Below are experts of layer 5 (counted from 0) of a mixture-of-experts language model. Rows are named router (the router's row for the expert), gate (a neuron's input weights, with its number), up (a neuron's input weights, with its number), down (a neuron's output weights, with its number) and show model dimensions 32-63. Each number is 128 + 24 x the weight over its row's rms, rounded and kept within 0 to 255. Numbers have three digits each.
After each expert's rows: a language model's description of what the expert responds to. This comes from a sample of Wikipedia text that the model never trained on.

# expert 25
router:116157129130143096163094138093094164132152154160174152110126117127117088094145094111135128153144
gate0:143164141132113080122104136114168191131123155152162142088126102107119132115119128130144145132129
up0:118140114097150136131145130158100095135129135143121153148100094131116163108126130115101117108133
down0:170130143124104116148131118110117153087156117147156118126131109130189121128127112122138131133148
gate1:163187114135118153168117146081123143101138173146143095109107130114120211110131157115161136092121
up1:112107093108113143142136124134118183086114092148135119134123105147122158134146079145132154101120
down1:100123149120100118106100075130100120151083141101100124148148125126173090162146132138088103154143
gate2:122136093114129128099126123089131108169158113111132101195146069121134100146147163120112090138153
up2:159121105157165120150146114156099112073083111144115126104146107145120138134098113160161136130088
down2:145067123143168162141104131118148159094112139131108106102134114112105140132163125140151155113126
gate3:116171124111123116158131148178162097111117104104167098119151114136112153130156153121141096131129
up3:137105154139152116151122086165105097117149122133125134080109137140135095127135126130167106131122
down3:081124136163122097141160128128129169145129106126079098140097156152137133123133133166127116145113
gate4:114151135159128156137128151103099104088144139120160145133185143087084138109174115135150099080112
up4:134104124133119095155164120112134110123155138132128129090113122135107105113140195116179120147186
down4:159129125159141083106125140113118128134125153166107127117109162160142093149172119153113138176142
gate5:148092108131125154110121163147138103126113169095134115158109144127130140114155142157155108070119
up5:159125127142100105119123133156103082160164150149140124159122154147126157153129121125108123136188
down5:130135128138099153098112125092123098144160084122119114137098198129136148150109137123164100143144
gate6:083135128076132088131071140111110091148143163197109119132114132108108112113131104131098105105140
up6:166122115112078079108131100114154140129158141130154095119136140108167152121124112133077097182111
down6:143140153107122155161113099109120132086149109130160125151157133144112170136090121110150105127119
gate7:127120145107138133140120159100130150127105181137153125141184129135145125114137078140109140098145
up7:185123126112130132093137144096100125132137132135160128133125133128103188065162136155120147114094
down7:174143111137111156117091172135090120100145151109146150137168128101143094097121134094112127150170
gate8:089118163083179135114133125110136092099157126098136182150112159168110071106129167068124101155131
up8:161125118125155150178148133153096090097110125145147111117103137138139101101119150163163123122141
down8:125123119156132103125133107144121137123103130164145116151121135137115126134136121159139106175138
Description: Main verbs and their endings following to, would, was or a subject in narrative prose, such as investig-ate, decided, recognized, demand-s.

# expert 10
router:111159162122122113166087146096128129157175162125155141123168119135087098127143103101148114120156
gate0:132119103104125172097127129158118104124179157135126131162125172122153122108115087169113117150146
up0:092126154133111126088115137151126071127116127109164157137127118146146125150130103112113144102196
down0:123141084164134167120111095125156123101183118127125138132177158099128115136110109138144151100113
gate1:094103094121123114118149175139094156161132130123134112099106154140109096108152131095139115160119
up1:064106136142110127183133104192104145097116124126141166173171138163153123136127117140154135178151
down1:136108147143110143109154145160128101146161152149132137108188116142162154111144122088151129103164
gate2:122116129112123114178096152104132145118152151125128146110119141140097106129174124127094146141106
up2:091142151133155126133154152143110133103131157106095141107133145117154107120124108121130113134159
down2:136159081133114141112113103079125121160139108124174105141123127106112137077086135109117132124110
gate3:133092160129118119126113111135106123095210142122143152130119115123118121095152137135094103135098
up3:157126119158148098184177110165142108172119121159124108128104138128116118114119154139131138162112
down3:150112114124111106081112123135107074093136162153128165130126108102152114104139166145145117103108
gate4:131097177105158169118156108150143144152104141103084137140102148125123126140181144100112111120116
up4:114104113148144134146081113121151157137120120132090092185146108090099095108084170158107118100119
down4:160085130123116160120134161132071124172095116122105118120083115111133119153126125128122155128128
gate5:129140132145125082134176108174136136142168122113172159105111143165126111095145132165131130144093
up5:138134125122091121114182100123139092108153118137109151122128083110152116145174071113146148082121
down5:148136142176146152136134172088134110134147139067145096135131141170132107105139113123145125103117
gate6:128125156090114169140147155130113109142137147130195094128122099131072126111167123103188111117147
up6:152165102152174095143135099093121159160086135115109113147121121099097137117142123169114121129133
down6:105084151140122144129085151115155125129144147173116122117083151125136148090129160131156083152135
gate7:074138110141149107178067127132090130145129100148137135131094114119113130143118139121144128117123
up7:131165086136152146134108162142102134126133101101127125167149119134140097154131123119155140057105
down7:147105087122141101139106094093147137157128082110127131182185123166146162133117141131130123125113
gate8:083105128121096125137140134158129183131112120161161128107114158145133132092137099123134102187134
up8:083114156140127144149132150166118168179090123123150105109133126119097141170131173137152136146126
down8:129081129118147158125133138115092152139134149158094122154170117119142171167108104138123177175151
Description: First pieces of non-English proper names, often Arabic, South Asian or Thai, such as Fat in Fattah, Sa, Kh, Bh, Ph.

# expert 50
router:107136140134120124124098149103123141138145136158155169133148107133129093092170098100147112101138
gate0:139123147113130153126087130063128141144153165116139118139124119151124080116126046123120116133133
up0:144181156109175112134118095123153079117143158089108123136115165110118151133100107102116120111132
down0:145112164181129146106076103119168130137148090175088135157132129117099128157151139131115090161120
gate1:120161123093117121143144129092103094142137137127127102123106119138129110090185091094145112123154
up1:136183124122098094128111164116109092140103139114109087145101109115123102103158126089132184075135
down1:095140099101140126140138111085130099096157116134161124142133144142149096140133092113111116108158
gate2:136100147113112134145158107141099105133127121132185102126093095144131136121127111100153125132110
up2:128140139133145124112125150176111169123162129138120130141160102112131109147080114141145117149099
down2:148111143132136116125131119120125097108095168151133118100110123142167152066189138082135109152163
gate3:127141151105120110118123142107106131128135124133129149128123100123126122113207087084131074169136
up3:126140120103193070133154126148134112145114138138116101103119135140120156128108156186143150131106
down3:145103121131087122146111131152114127139128166147110138139137093129092091179128128113125157130134
gate4:135107113122142125184100138126134153145141135162091154134116091153164152109135115142147155131173
up4:126121096146134098106113076124128133107100108155117148149118132163129132097153111168125135135087
down4:145110150117139170113121135134175139130148119159151111101146113142133157120124126091139125116137
gate5:100131130113144114124083139144124150122192152169144162097116139146126121093169110106198115124141
up5:087125114152112139089074114116144193154149112148117142127139153128166148124134132119187125152132
down5:106129135100144110135125140121134142132125106129189117126141131126120092080118123122107131099124
gate6:143089101123135086138097119092150122086116115119174130115128138171127124084157093102112139151112
up6:118138120134151125088145112097159143098163126132163127129129129148129128140108074106158107118074
down6:152104127144113120116124121166122140160136159149103146100109102110117135116097123126132092119110
gate7:157111132157127128100143163101107180150148120133118149121123082098125102103139089108133134082142
up7:121092125164179136117098132094131117131135126137098101134163128097159148130168115139169106092149
down7:072088110093118167177137106157129158158145139146108120125134133134125168121058131159097089145151
gate8:119127129130145098106157132161087101125128150127164136101124109157135154119139130091101118152129
up8:164094105139145134121113148166151094135135112100085114135172142132130147103127105099117059128138
down8:141153112104142135134119089108132143105140127163133121117127110066178096134154110124098123109130
Description: First pieces of longer words split into parts, such as lo in lodging and loosely, pil in pilasters, lim in limbs, overl in overlapping.

# expert 37
router:127140154122136100144102144133113136124182143144130178110127122141090119120133117128156087108120
gate0:177107131104129106131103157128160147138106116135129149073112166140076140099113118098139123139112
up0:083145132130135123129145091158112092126124160118164141186160131160117099143124131129170159157149
down0:086110127123136167116103107146152113154111113129082189173151150121072125121109124148159147128170
gate1:140077163111163129132143116149150086154119137152152126139114103173139169162128138136126132138149
up1:105107127125103135097120140104140080126153143133119150183105128124130077140149100140124136085139
down1:180121080142141116124102130115138156104099137099119160123126134117076157118127122157095179168146
gate2:145135144106126124094090147120091135143150128156145142088116145145097163141102119147136089133087
up2:180066151131133107108137141142100162131151118151125102156136112153138122134123131123138135162113
down2:154128089125188121101129124118146108131141094149146157136134132164089119129157056126141143160139
gate3:117109149115146162139093130118089081154154124164148105078149142118105127108132136084134140147141
up3:120127139131163121127141096124098092181119118164113163134152125126132145118162195147125133129126
down3:129116106140118129117134074140151136124088132173146131138104112111106139154100124128139111129155
gate4:101136141115132102166097156102110134167162144174128123122092142130104137107135104118178132114124
up4:144154129139158144128147114151152124087096143094171142143163111140129081130154106114069108138171
down4:125099095141115125110117109108139173137087112102153067153128137126133137144109122155132158127094
gate5:085157185135147130140134124103096102136160167127112126163155080120117121144155113124157139105130
up5:099124153129107146141177125151159169088064117122148084137149096143175138132133145107131142133123
down5:122078137157125068170177135122104105085132069154144151114097133140089127146079105145128119100094
gate6:127159146118127138157094154106116102141105117118115161082125101112138119120143145090094079140132
up6:126136139110136139146076113134111123072154129110133109156142073132109154155176122095140103112115
down6:133115058114089160102137116151096103118125153116114148132127117107138123104136147114111123117140
gate7:085160126106155133141124166123098133134168135162141129118133129134119147107158127096195122139151
up7:067132088129145138144125148116121151064181093138110106099119123096151140128129112150174085177110
down7:127140109149114112180121135122141124131087127116104147139099120125139148103155087105158164140137
gate8:164106114121142089140105137131150123150097151144131132131139135169089059134130136167150121104163
up8:178151127099123174147087142143111145136182133086144121094100088110193121161129109120121141131078
down8:128097170103136138153113110128149170109115128114105119167147144134132132108152102041177141145098
Description: Content words right after a or an, or a number, in prose and lists, such as result, voyage, broke(r), out-of-court, overtime, and 4–2 scores.

# expert 36
router:102111156118148114139094164117105150128147145152137162103135112160118107107153106113125094125137
gate0:121127111117104151115089137139140129166121164149141191121126164140126171101134113094182128122143
up0:117130126130099113113114155069118139144152124135133151100175098122093142105140096132146144143128
down0:109068107123126094083128130111161083121105128128124116139120119145131129176150113143148166104120
gate1:106127129135117105108074122123156120159139113119154159128108160144118100111106066109129141141095
up1:165162083156114111124103102144128153133117116154111145080103105119137159126132150148138143143092
down1:102135154142104177092081125123119108153130090130164128109103117129119146173119096164160119191119
gate2:120111103142135096118143165118099134077143136155116126063144119140119117102137138141134134120142
up2:119168105119179139170078131107105126135120127146134130125116117129112108146134077106098129105141
down2:149145106167092123106124121086154077141167147129110137138189095125117120115133113123145138161137
gate3:110116154133133137164104148113095119148162161146124113142135108134109123132151124065152104105118
up3:119095140157093144139109117129114136156112121118093101107119118126152163164096140097156141133074
down3:135133117127154155125139098146137113117117114167130093113162155109095102114176148109131112074134
gate4:079112121106131127154113174103121113082190175150165127165129106135125116096136103110112123091154
up4:141134117137149100129071122166133141157121116129117118099150144142089088122140081135118174116145
down4:156147132149139084128116160169134133138135170111110122123107121102139138116145097154137164171156
gate5:132144118123146143138115132149111134075179165116152168139151104179151106101152131161137131147157
up5:171123138153124095129122120111123129096167107101104115166128178111160120124114119145117131097124
down5:121101172105153099159138182146119107133175153142118124179167124140149127151120104145114105076060
gate6:073133144133166102113098156127094130100149140162110113155108153122154152114129175153121121132128
up6:180132134136130131099137147153101146119161101128129165189101168137127144130136179131120042148134
down6:123129107150094096093117140103154143118146089154103115126125090129168122083117089128143119178137
gate7:068142158132124125136124146168137100114102163192175134163158148131133154126173136112118122148178
up7:099121143136097086118130150151132127130106142120147135174154133099102165127131131103135151144174
down7:153123090167148129133163117142121096155118155130102137079098159113131099110159140170115090130166
gate8:102137122065126093140134125118105131143150142184163158107137111130111087107142091102163122126116
up8:149143142129120169132138130116132116088105139123141099143185159137121196134158175116136099122145
down8:131119131115111105129164150115117159111148097110126099111113120081150110137093118123154077070085
Description: Pronouns, possessives and auxiliaries in life-story narration, such as his, he, her, was, had, also, subsequently, possessive apostrophes.

# expert 38
router:112137167121130121149092174094118124147163152164141148130144098158100126085153125126130101096162
gate0:130127153137122081128139147126107118149118144113182128149156170099161129078127139138127150154162
up0:143142115106121142157124137094123146183145146107100107116115137100142122150105108097141124129111
down0:118106118099132118129155155164128117128153142117139096120136133143137161078128145118149142118130
gate1:164141159140118140142111128121119190137149155144128140153122184164109117121126156122153112166178
up1:150105133135133116118127089116136090123106138124168135109099125100125161161133151137118165116130
down1:173109175128128136145135177129147143121126104112108142136146138119066140146162120160158114090118
gate2:097149150102143097109169150078115126166152154153201115098118112167128103102103175155115110154106
up2:145140122161117151150097102158171164123130111140146133139139141093122187137141119121143154099133
down2:187152136108118167085165108131102148092139140146138100160163154159145142129120151155154167126110
gate3:122140107100139088119148150117137150134134160174126095131114122181111076128147105140122140141132
up3:183117148107173114160103117133091115132156144086130126116178080116151147131127101122151082172112
down3:131140150173126149141094143098156179117126153176134139140163100135104147127139108117116160179122
gate4:153086151086141114089142134116165150145185150138200137129132131170116129108139121149094087111142
up4:130148145141090121119121102136104142106147123135104153125128110084163122102137118140144135118137
down4:140113159144156146114108120103124098143081164168116151115115058149153133093125113110145162161141
gate5:132118145107122108088164131164127121129106135154103145147167092167115122075151128147114050114120
up5:171151195106114151099128073109121091085133098143105086146124134173103142087151155140149083126081
down5:136158157144110140125130169132124103169125109128181086165116080106096109126152133145133113112094
gate6:109095096119124135129157154085121157129144169176117151192094157125098089089151123137110074116161
up6:135129131145135097139118106119166091108093100111130147136133119114095102173110116087117146135132
down6:108112133118145148128155073157125128077152130149165100128108158100138134120106098113144139127126
gate7:155114165107114151144109151130132121137150142160150088118107119180098090110128103145118128145117
up7:126153170121146135117109092118126113125121129130178167144124152075107100105106177138134110165114
down7:138137138127119142112117136145098114133110101117147155141139157128159118142093109203089093106094
gate8:153114135146159120161098116138099146150103139174099125153154130113149119099170114136146105076111
up8:119101111118161163112065132138143091211160136154102139122149089110158097091134139117143089159147
down8:129150125099127156172161140145168128123081116170139110072122181087163135163151145149156107120148
Description: Line-initial dashes in infobox and list items such as "- Producer:", hyphens inside names like Win-Tron, and first name pieces like Dr, Le, Stephen.

# expert 24
router:104129137148126107161133159119107126108152141144172180139145120163089110101161118102148103131149
gate0:107122125123151128095133210127109126056111130122163173099138145104115120121134136115161054109113
up0:140149139138125203138122139128136144100100132118121115171107109093136160124160188096128116148136
down0:098124096135118156112145122133128184102092102114151130159103103104132126098073129115150127171115
gate1:136171139130150097161110144125097098121153143146153187115143121172095126096152144121179112114120
up1:157159083144093098150147139140113111124134110131113157090161143162126146149146162151169112171112
down1:149130092154158142144152127133122117115163137130122114146127167169149124117158090123118105165109
gate2:151122149162114125186147120138143155074139125105152086123179141164106116097120102090115154153099
up2:134100131156148117176117116107121121168152120099125158150127127122096140122158102123123137142135
down2:069168136107137154109092140132100084150136110113098158171186138118144138126168114116138159102171
gate3:106136145140118115139121136130107099084168146132081090122153069146094141136125099121155112123142
up3:159138147167143068124144134075111095144142114086155148170100149098117126131114155120125140124122
down3:166093087112118133167140114119140119133139144150125128207103102145128183130147132119137174130131
gate4:128117116157147141123090138151103135131116133127077118173155095115117103167115154130127081148120
up4:137069136137106135154134132116074149078121128117123092131134072109137148109120118110146153099108
down4:101118173118122141143097176144153104124131123090125117142146110136149117106138105147064123088125
gate5:125129125105106090154149143118138106134149117142142154092147107126085146107145118108109114092162
up5:109120136118119149168099108117142136137104143127103121131085135128104142140096142139147155085114
down5:118144147137113107132145127119116105113166149156128107160136158140133067094091100132147109150128
gate6:085123168113150079143126151154158150178138122146126130099106141145089123105120155114155113111152
up6:121104130100144098097134135174124119164109127176157123091087105127142162122151146154121156131085
down6:095078089124111108107147128106080150083138128117174158095133136094085171151154142146090099174156
gate7:104158125144144100113139113116101132098160130146115160152139118107092071099165135136183108127111
up7:131087108147145129081103109105123143090144127108153110171078090136093141133153106134114078110156
down7:137108139140117085106132128107111112143152132154170156100143090099101156110115157164127135139109
gate8:142146151115110143114147142143084107114110134187151185144092097172112125144162162140147107113139
up8:181123177113120159146146122102166119110133127145132157120127116159154134114119094134121171126151
down8:106103101124139124096109153083135138181102125133129148098129104095145160139133111157100119090125
Description: Inner and final word pieces like ld, tt, gg, ock, up, plus spatial words, as in mild winters, bottom, track, above.

# expert 47
router:136137149136148108153122162082110135122167159132154136101153110134088099087170097098147105104134
gate0:119092164109149112145115160088117166137166175131162143141162138163142114090111137129139085111087
up0:115111125090133107103132155085120158145131161130110112097136152101136098093091147114128100089073
down0:107129146099132117173109145127106136144150136137158118103153130117110143096153132125132120126161
gate1:142170114122157123132128143102113106167153172110125135104144119150100117144132088074127156131105
up1:121106079166079108111144118163164134128070085128098138132122112115160128130158146163150118088139
down1:119128135149099148114131144103147130134124114136177155112139100104126148101133157136126105137126
gate2:138143084196130066108147102093132133106151128130118138122152131108116090119132109134163167125127
up2:131104121123127147121134113115191151164118091106142138157098109145097163140127136127108106109111
down2:142112173140093109147143110118118144114125131121110098089095147095123109130140136135114112121094
gate3:116163163114159169127109119114090101129178156151095162162133117117097164100142132118117126108131
up3:122079172118106129105144117147136095166106111148168135136135167136150123131148136123136132126177
down3:172133097077102164142124158136158120113120142140108122130130081187168134164111141142101102121110
gate4:134148117113156148117123132120143084091128148120110105095149049114141116123095120110120136133098
up4:126137130170125115129146115157097148093167142134155132161152160162130108136131129147149136162144
down4:145166124167113093131120142135132131145160132159173153092154133104106168137130138125167135147150
gate5:113144100097111131086125133129124175095121120135160126105150131103130098127082146142152147095104
up5:121075122130117049140135132074138134154162144132158143126140143133138090101141113140133164160134
down5:102102142134111084084111171106084154113140125156119135123106137145138119134154116146154161071058
gate6:077110122118141062118140138199139125158140122120142172125145134108152108136125178114133168146146
up6:078114148112156142125114120155059117139143143142119103101138130100161119145099122116098129119127
down6:045133153128105104131128135124125111145101152094183111120129135119131110131118174107122134093120
gate7:117110093138103138123122144146143125083147127130130133083192157117117129123141155187132116149113
up7:113178148115133139147117115128112126109102156150142115163114136124129148145094125123147181171112
down7:114114175094149088180136073153140149156139131139113100082134130140133124135124133160124103140102
gate8:148162125122128174126117138107119060142148164133126127155154113114110143115144120171097126079177
up8:137130165121149181142112134124139104109152129115153121137094135126077154124135112126099152138152
down8:159097113115137164108142092119163091105153153110124166160116144153132119151134142135137093134127
Description: Commas, mostly separating items in lists of names, places or countries, as in cast lists and university or town enumerations.

# expert 16
router:137141157115141102120120170133132113131152164156169145133128108158093117066159132141164134107144
gate0:127132093112162151125117123105132116159112189192129096160110123125127078138144132134141111138117
up0:112149114148147135135118129120104068098104122102152102097151100079135136152175141126108157144138
down0:112147106164148172154153119098109093121131104145106098131063106080110145136181118070126144129135
gate1:130124141110141133119158212132128147121168151141137103117150143145075117125121149115150103080165
up1:143105104162077119098170135107107128119124128165184119110131143136109110117127130139094083097132
down1:147119124121130134091112119120086118142169100097134146173152129160181160090154135150129148090141
gate2:096098089123099129140173155112149149134125150133182167115095153170142086114123160145125111105109
up2:102147136162163111152134126133145150137085094160094157107132167092121148135134143098146120140140
down2:088142153131063127145128109145117137133109111124115133179136089150127125126168131135114135122157
gate3:134127110145119118124142105128139132143139167119129124118186069137154078142123130137132119107126
up3:133148126150085135139139093136126103147112110137115159076073086128141190134119124114090130115121
down3:105143141131156161124172126133160131147146125129110057179123118145135090127161125139129106095109
gate4:117106111190152060127140125105131141116069179128123149160108159149119108094127111137165118145103
up4:143131133134115102110100099107117111133125114108172115137127121132128129171141144136133108158112
down4:130145135122116182151152120131144106150099125151146097142199122147130113162085128127115112172128
gate5:157175113113093130121155144149090134080120113154128157102114179130110106079146158109184129117121
up5:127121148153087159146144119097122193158097102156107112105141163074139142128108163120133116147115
down5:154190134155160151126127086166111137107142133166110099104107124145118154135165131096127138161112
gate6:098122156107127091117153174109136111099095117154143131115137135139086121154145124089185107080173
up6:127157122154149140133094128148121137150143091096117127095138131135207146124106109130085168113112
down6:095129118186117119149112136180145107124148086095130117146087108128078115093106134135116125124140
gate7:153148122118154103121145136127118176123176165135162141147151093159125114107168074112146097130164
up7:164132084115122144077158098129157163110150135134140116168148093126127129119140096161145120133157
down7:132148106072059114113125151158104072145101187135180146131090131131111152119170144148122148130091
gate8:094124133121169098138138167137113172126096151164160125067138112082128113109166130092183110137107
up8:099133145154133124125152117147084175143113092136118135123186134113106118132123098113124128133134
down8:103119137142119102070115153136099103089101114163126160110132116169149117122121155154128119105077
Description: Line breaks ending infobox fields before the next dash item, plus capital letters, table pipes and semicolons in lists and data tables.

# expert 30
router:131122159122124124155094137094133149111171155133155181126136100152096100077154108106133110120128
gate0:108111126125110122135112146146144171158170142108173167146155135135089121096118135101150127142105
up0:104109130108115121130122097106146150135121177106166148132125114125134099144120171111127146160118
down0:121163130113086125123133165135098121136139152159128126093108132157099136154101155145127123120157
gate1:170110117144111127136098119128168205162168117111158129154123121150119094079144122129127144147123
up1:144141115189125122152071137105138175177149093127105132134134104150152095134099150120125163107127
down1:138120133096088117100133104157148146078133170073121136127114100103149114171148144141146155169158
gate2:145124112084123131122121142131099118133175149135139156107106122176107105085150116118130112141131
up2:160134094091117108127131122138130090165146107114114158140141120180135142138113138123114135136105
down2:112150177121089112144100111130136091125145117136085138168176117102152078131117135108123106105138
gate3:160139162112129084124097138153110100118109123133133154079099081189106132143171101089131116104118
up3:127137117133141095153145129120167135127107114106168163074120115108093100116105136158118133109132
down3:119141116108112096152096167144136146102101119140129124138149145155116109127091140166134181122152
gate4:123123116111125133116108139080149126122135199110139140174134108147099096123140132100098142160128
up4:120108147086118194141119119149112099155113142120101118109158132098140110162131162123107095151144
down4:150121136100094110090151118148133157116114179093153109121066132115107137181128176146119143133122
gate5:152108127120166133146101121107134129097174163130123119147121095138149145110154132112135119134150
up5:140162104081112154137110134135141114139149140150131159119147130139127135094106114133122138136082
down5:117138123138138096085169107081128114151160101157157152143142153108116134114164129123119086154111
gate6:111113167119113130121170145152120096124145133115105135099135108159150111138171123117127139141130
up6:092143109130148075157094145106106146133118132145131103154139152133139125100103118132122113125153
down6:123097099096127111121122148150119155159116098116150103137161111117076166137120128143134144133129
gate7:136112104108124136132112170109114144145166141143149175148096116123130104125154180158142117140154
up7:136125119130150144093176168143114087205154120109114108108137154155106159181137184108147145130151
down7:146106099117145143095126103150086150124104144153109152127114123148135124108120156119135127097178
gate8:140100139093100148116084119110131137104124157146134104112123134147128116087140102133121140155124
up8:098159120142104146110152134146128099111098105107147170106162102113110130170136102101129116141106
down8:149127137153147098161120142131149146156124103183182099148115125108125135115105178142088148133163
Description: Lone capitals and initial letter pieces, often math variables in LaTeX, abbreviations and table codes, such as $P_4$, L.A., Sw(ifts).

# expert 20
router:113139148117138117139108136119115128148147150156177155108161089157098119099178102125136114124149
gate0:077141138112131131101097150140083109129159123125113134085151106104091121100151100113170151100155
up0:119193170115102109129132113113164133165114121122112095113142089107137161131132160122059180131108
down0:108132139119119128156084156173112116139127120111132139127097132141122099165122140098181125178125
gate1:134181135118121151136152150069109109129119164156124115159156138100088143125114139165150120101165
up1:143158091103108108147126133121147102067134133135205156133079143110095155113103107127124146138153
down1:109099150091139128141130111149124114179138138157163139119131164111100121142110126155110156183129
gate2:110132132169130173111109123144140114138122138162112104169143055110110089105127132124171154111126
up2:110124091153145115158086129135125135125135138063144090146133124127152126140134120133097120132140
down2:097116090128137164124096118136121166084089136109113152152088112193134133140144119116132084100120
gate3:118141141124123112108110118095126106168173157174125131138114120121067106106138105124143126167111
up3:131100139101092139142140138151121162156138168103139110148162101100130091117125128169153121131160
down3:154180133134089140137151113141122175077129102120101169110140158136110112168154097137158132124155
gate4:131125137104119108108165144114145160100141131117173156125169128153118103129140131115148123133095
up4:180182114138099098165099163122119066104120160105121144123095169095121117098121104155086121148178
down4:128119121109135109146116129126163118116070107129115130159118100107108148128129139139139134123153
gate5:129155142121147102104146133127108105109167137161148129116180103161110105102156079150139123111135
up5:170080125149123137137132098079133152128126108131135130112068136091139128089127141127120164102076
down5:149109173143078102093122103130073131104115119144118157093128172129110112111112127139148136142088
gate6:095133136106115129137088120086143122114147130113170132095139134129119131116106161111149132103137
up6:079142150146157109130101080093142123157075156145105138128111116129141120113129118106113128133108
down6:163128111122123117125124140136146092167122165169141117118127142127091127150165149171083104126139
gate7:154126162135137133180118142104127105156135146132177179119142153120117116090174126160126115160152
up7:143101092141100134116075124118138142119137102149119130151131109162106136134133162093145090107111
down7:136076155096157102132152086116127119154100099143149090099108123125149129108081101116122092113130
gate8:151158142114187145141107168101093097163176147139132142123178172114153097113152096153109099169170
up8:150089147131064113147127126152147142150139134106142060123110154107106115110115180118100145066112
down8:096122153101062106156108123100103131129176086143091091111138139155183143148131139174118084113146
Description: Middle pieces of words split after prefixes or hyphens, such as readable, microfinance, unprecedented, makeup and predecessor.

# expert 33
router:130141140135175134169088183107101125136154168148125158123130100157081095112151097101132099117125
gate0:133160153078154134171138157116104084113122163165105143136164093135096151135116155116137113132133
up0:108137127162108123122094101105176118128126112132115111141094152151123116112131136139167076111129
down0:113153165131157107150091084161141142139132166154120160138145129154152109134124134097154153099180
gate1:127176152169148105113073129104153109169133135155126129144094119099124138118102077099123098075129
up1:099136141108095115119138098130112145129112119127116135149181113112128099126150127138161156126166
down1:103137131105088118138164126172118128110128153149150130123118146088109117064154117115092068128130
gate2:124163100137108137140087132145089194153169137119142124129116145161087104110153092111182151137128
up2:109098088132128149148127136125118176160160121128131091142145107183106118174122122099184133149119
down2:102136126122134160137166163139104145091094131141096113103106095095152091135075101130138143150107
gate3:062128126124124134145102153111156099141124161142146124128081134161133134152104151111117114100160
up3:076141126123139176174087162157094090118122139135105153141125129109097172131130159157103102137166
down3:153090136080123129116173127131091146186126151104117121130184120132146100097128107125152147104158
gate4:163182159081144146136119137156177163114163138099121165143135137131133149101133136082130075115102
up4:088097107053117122116164132154084107116088133147140097084106133094181107133123134130134134165116
down4:122124099124094147164140100111171143132104128124132102109122170128129118112142138086125144118136
gate5:150102150130098129137120095113102104119118143166149112151144145110133145130141121147145148095118
up5:115134130124103129083159128120142141067143093150142107104143133173116088141144160123130100153130
down5:124122115104099171108153138116096083080137138109138135101120168140117150129169115145176163116076
gate6:119144104152160107129075146164111176144141141170113135148131126133124147119113086118144128136143
up6:109123109114156140134161119147120156121127134150152098129092182097132174143138117167130146109147
down6:110100122131125139138124063129116102130111135131119132113138154138090109081106112178142110159132
gate7:117145133127160137106125176118138108120134137136121192123101115137119115122115086132151144119122
up7:129145132117097101168139141107114121131156138140115064155147138131122138113126177130123111172150
down7:131143163164113158174098116136127160090170127137099109140137151153107117130128148144135130126150
gate8:112147136129127104163121142117103146184157155131164120140131111148100112096175120123135136126170
up8:163140126131080153159125149118159138158108139075128124138120146086136092130103195081106121149147
down8:118117141113173080128119170136136130104145121107119147103126121136150136146119172141095112137134
Description: Occupation and role nouns or their endings after a person's name, such as guitar-ist, film-maker, historian, archbish-op, author, producer.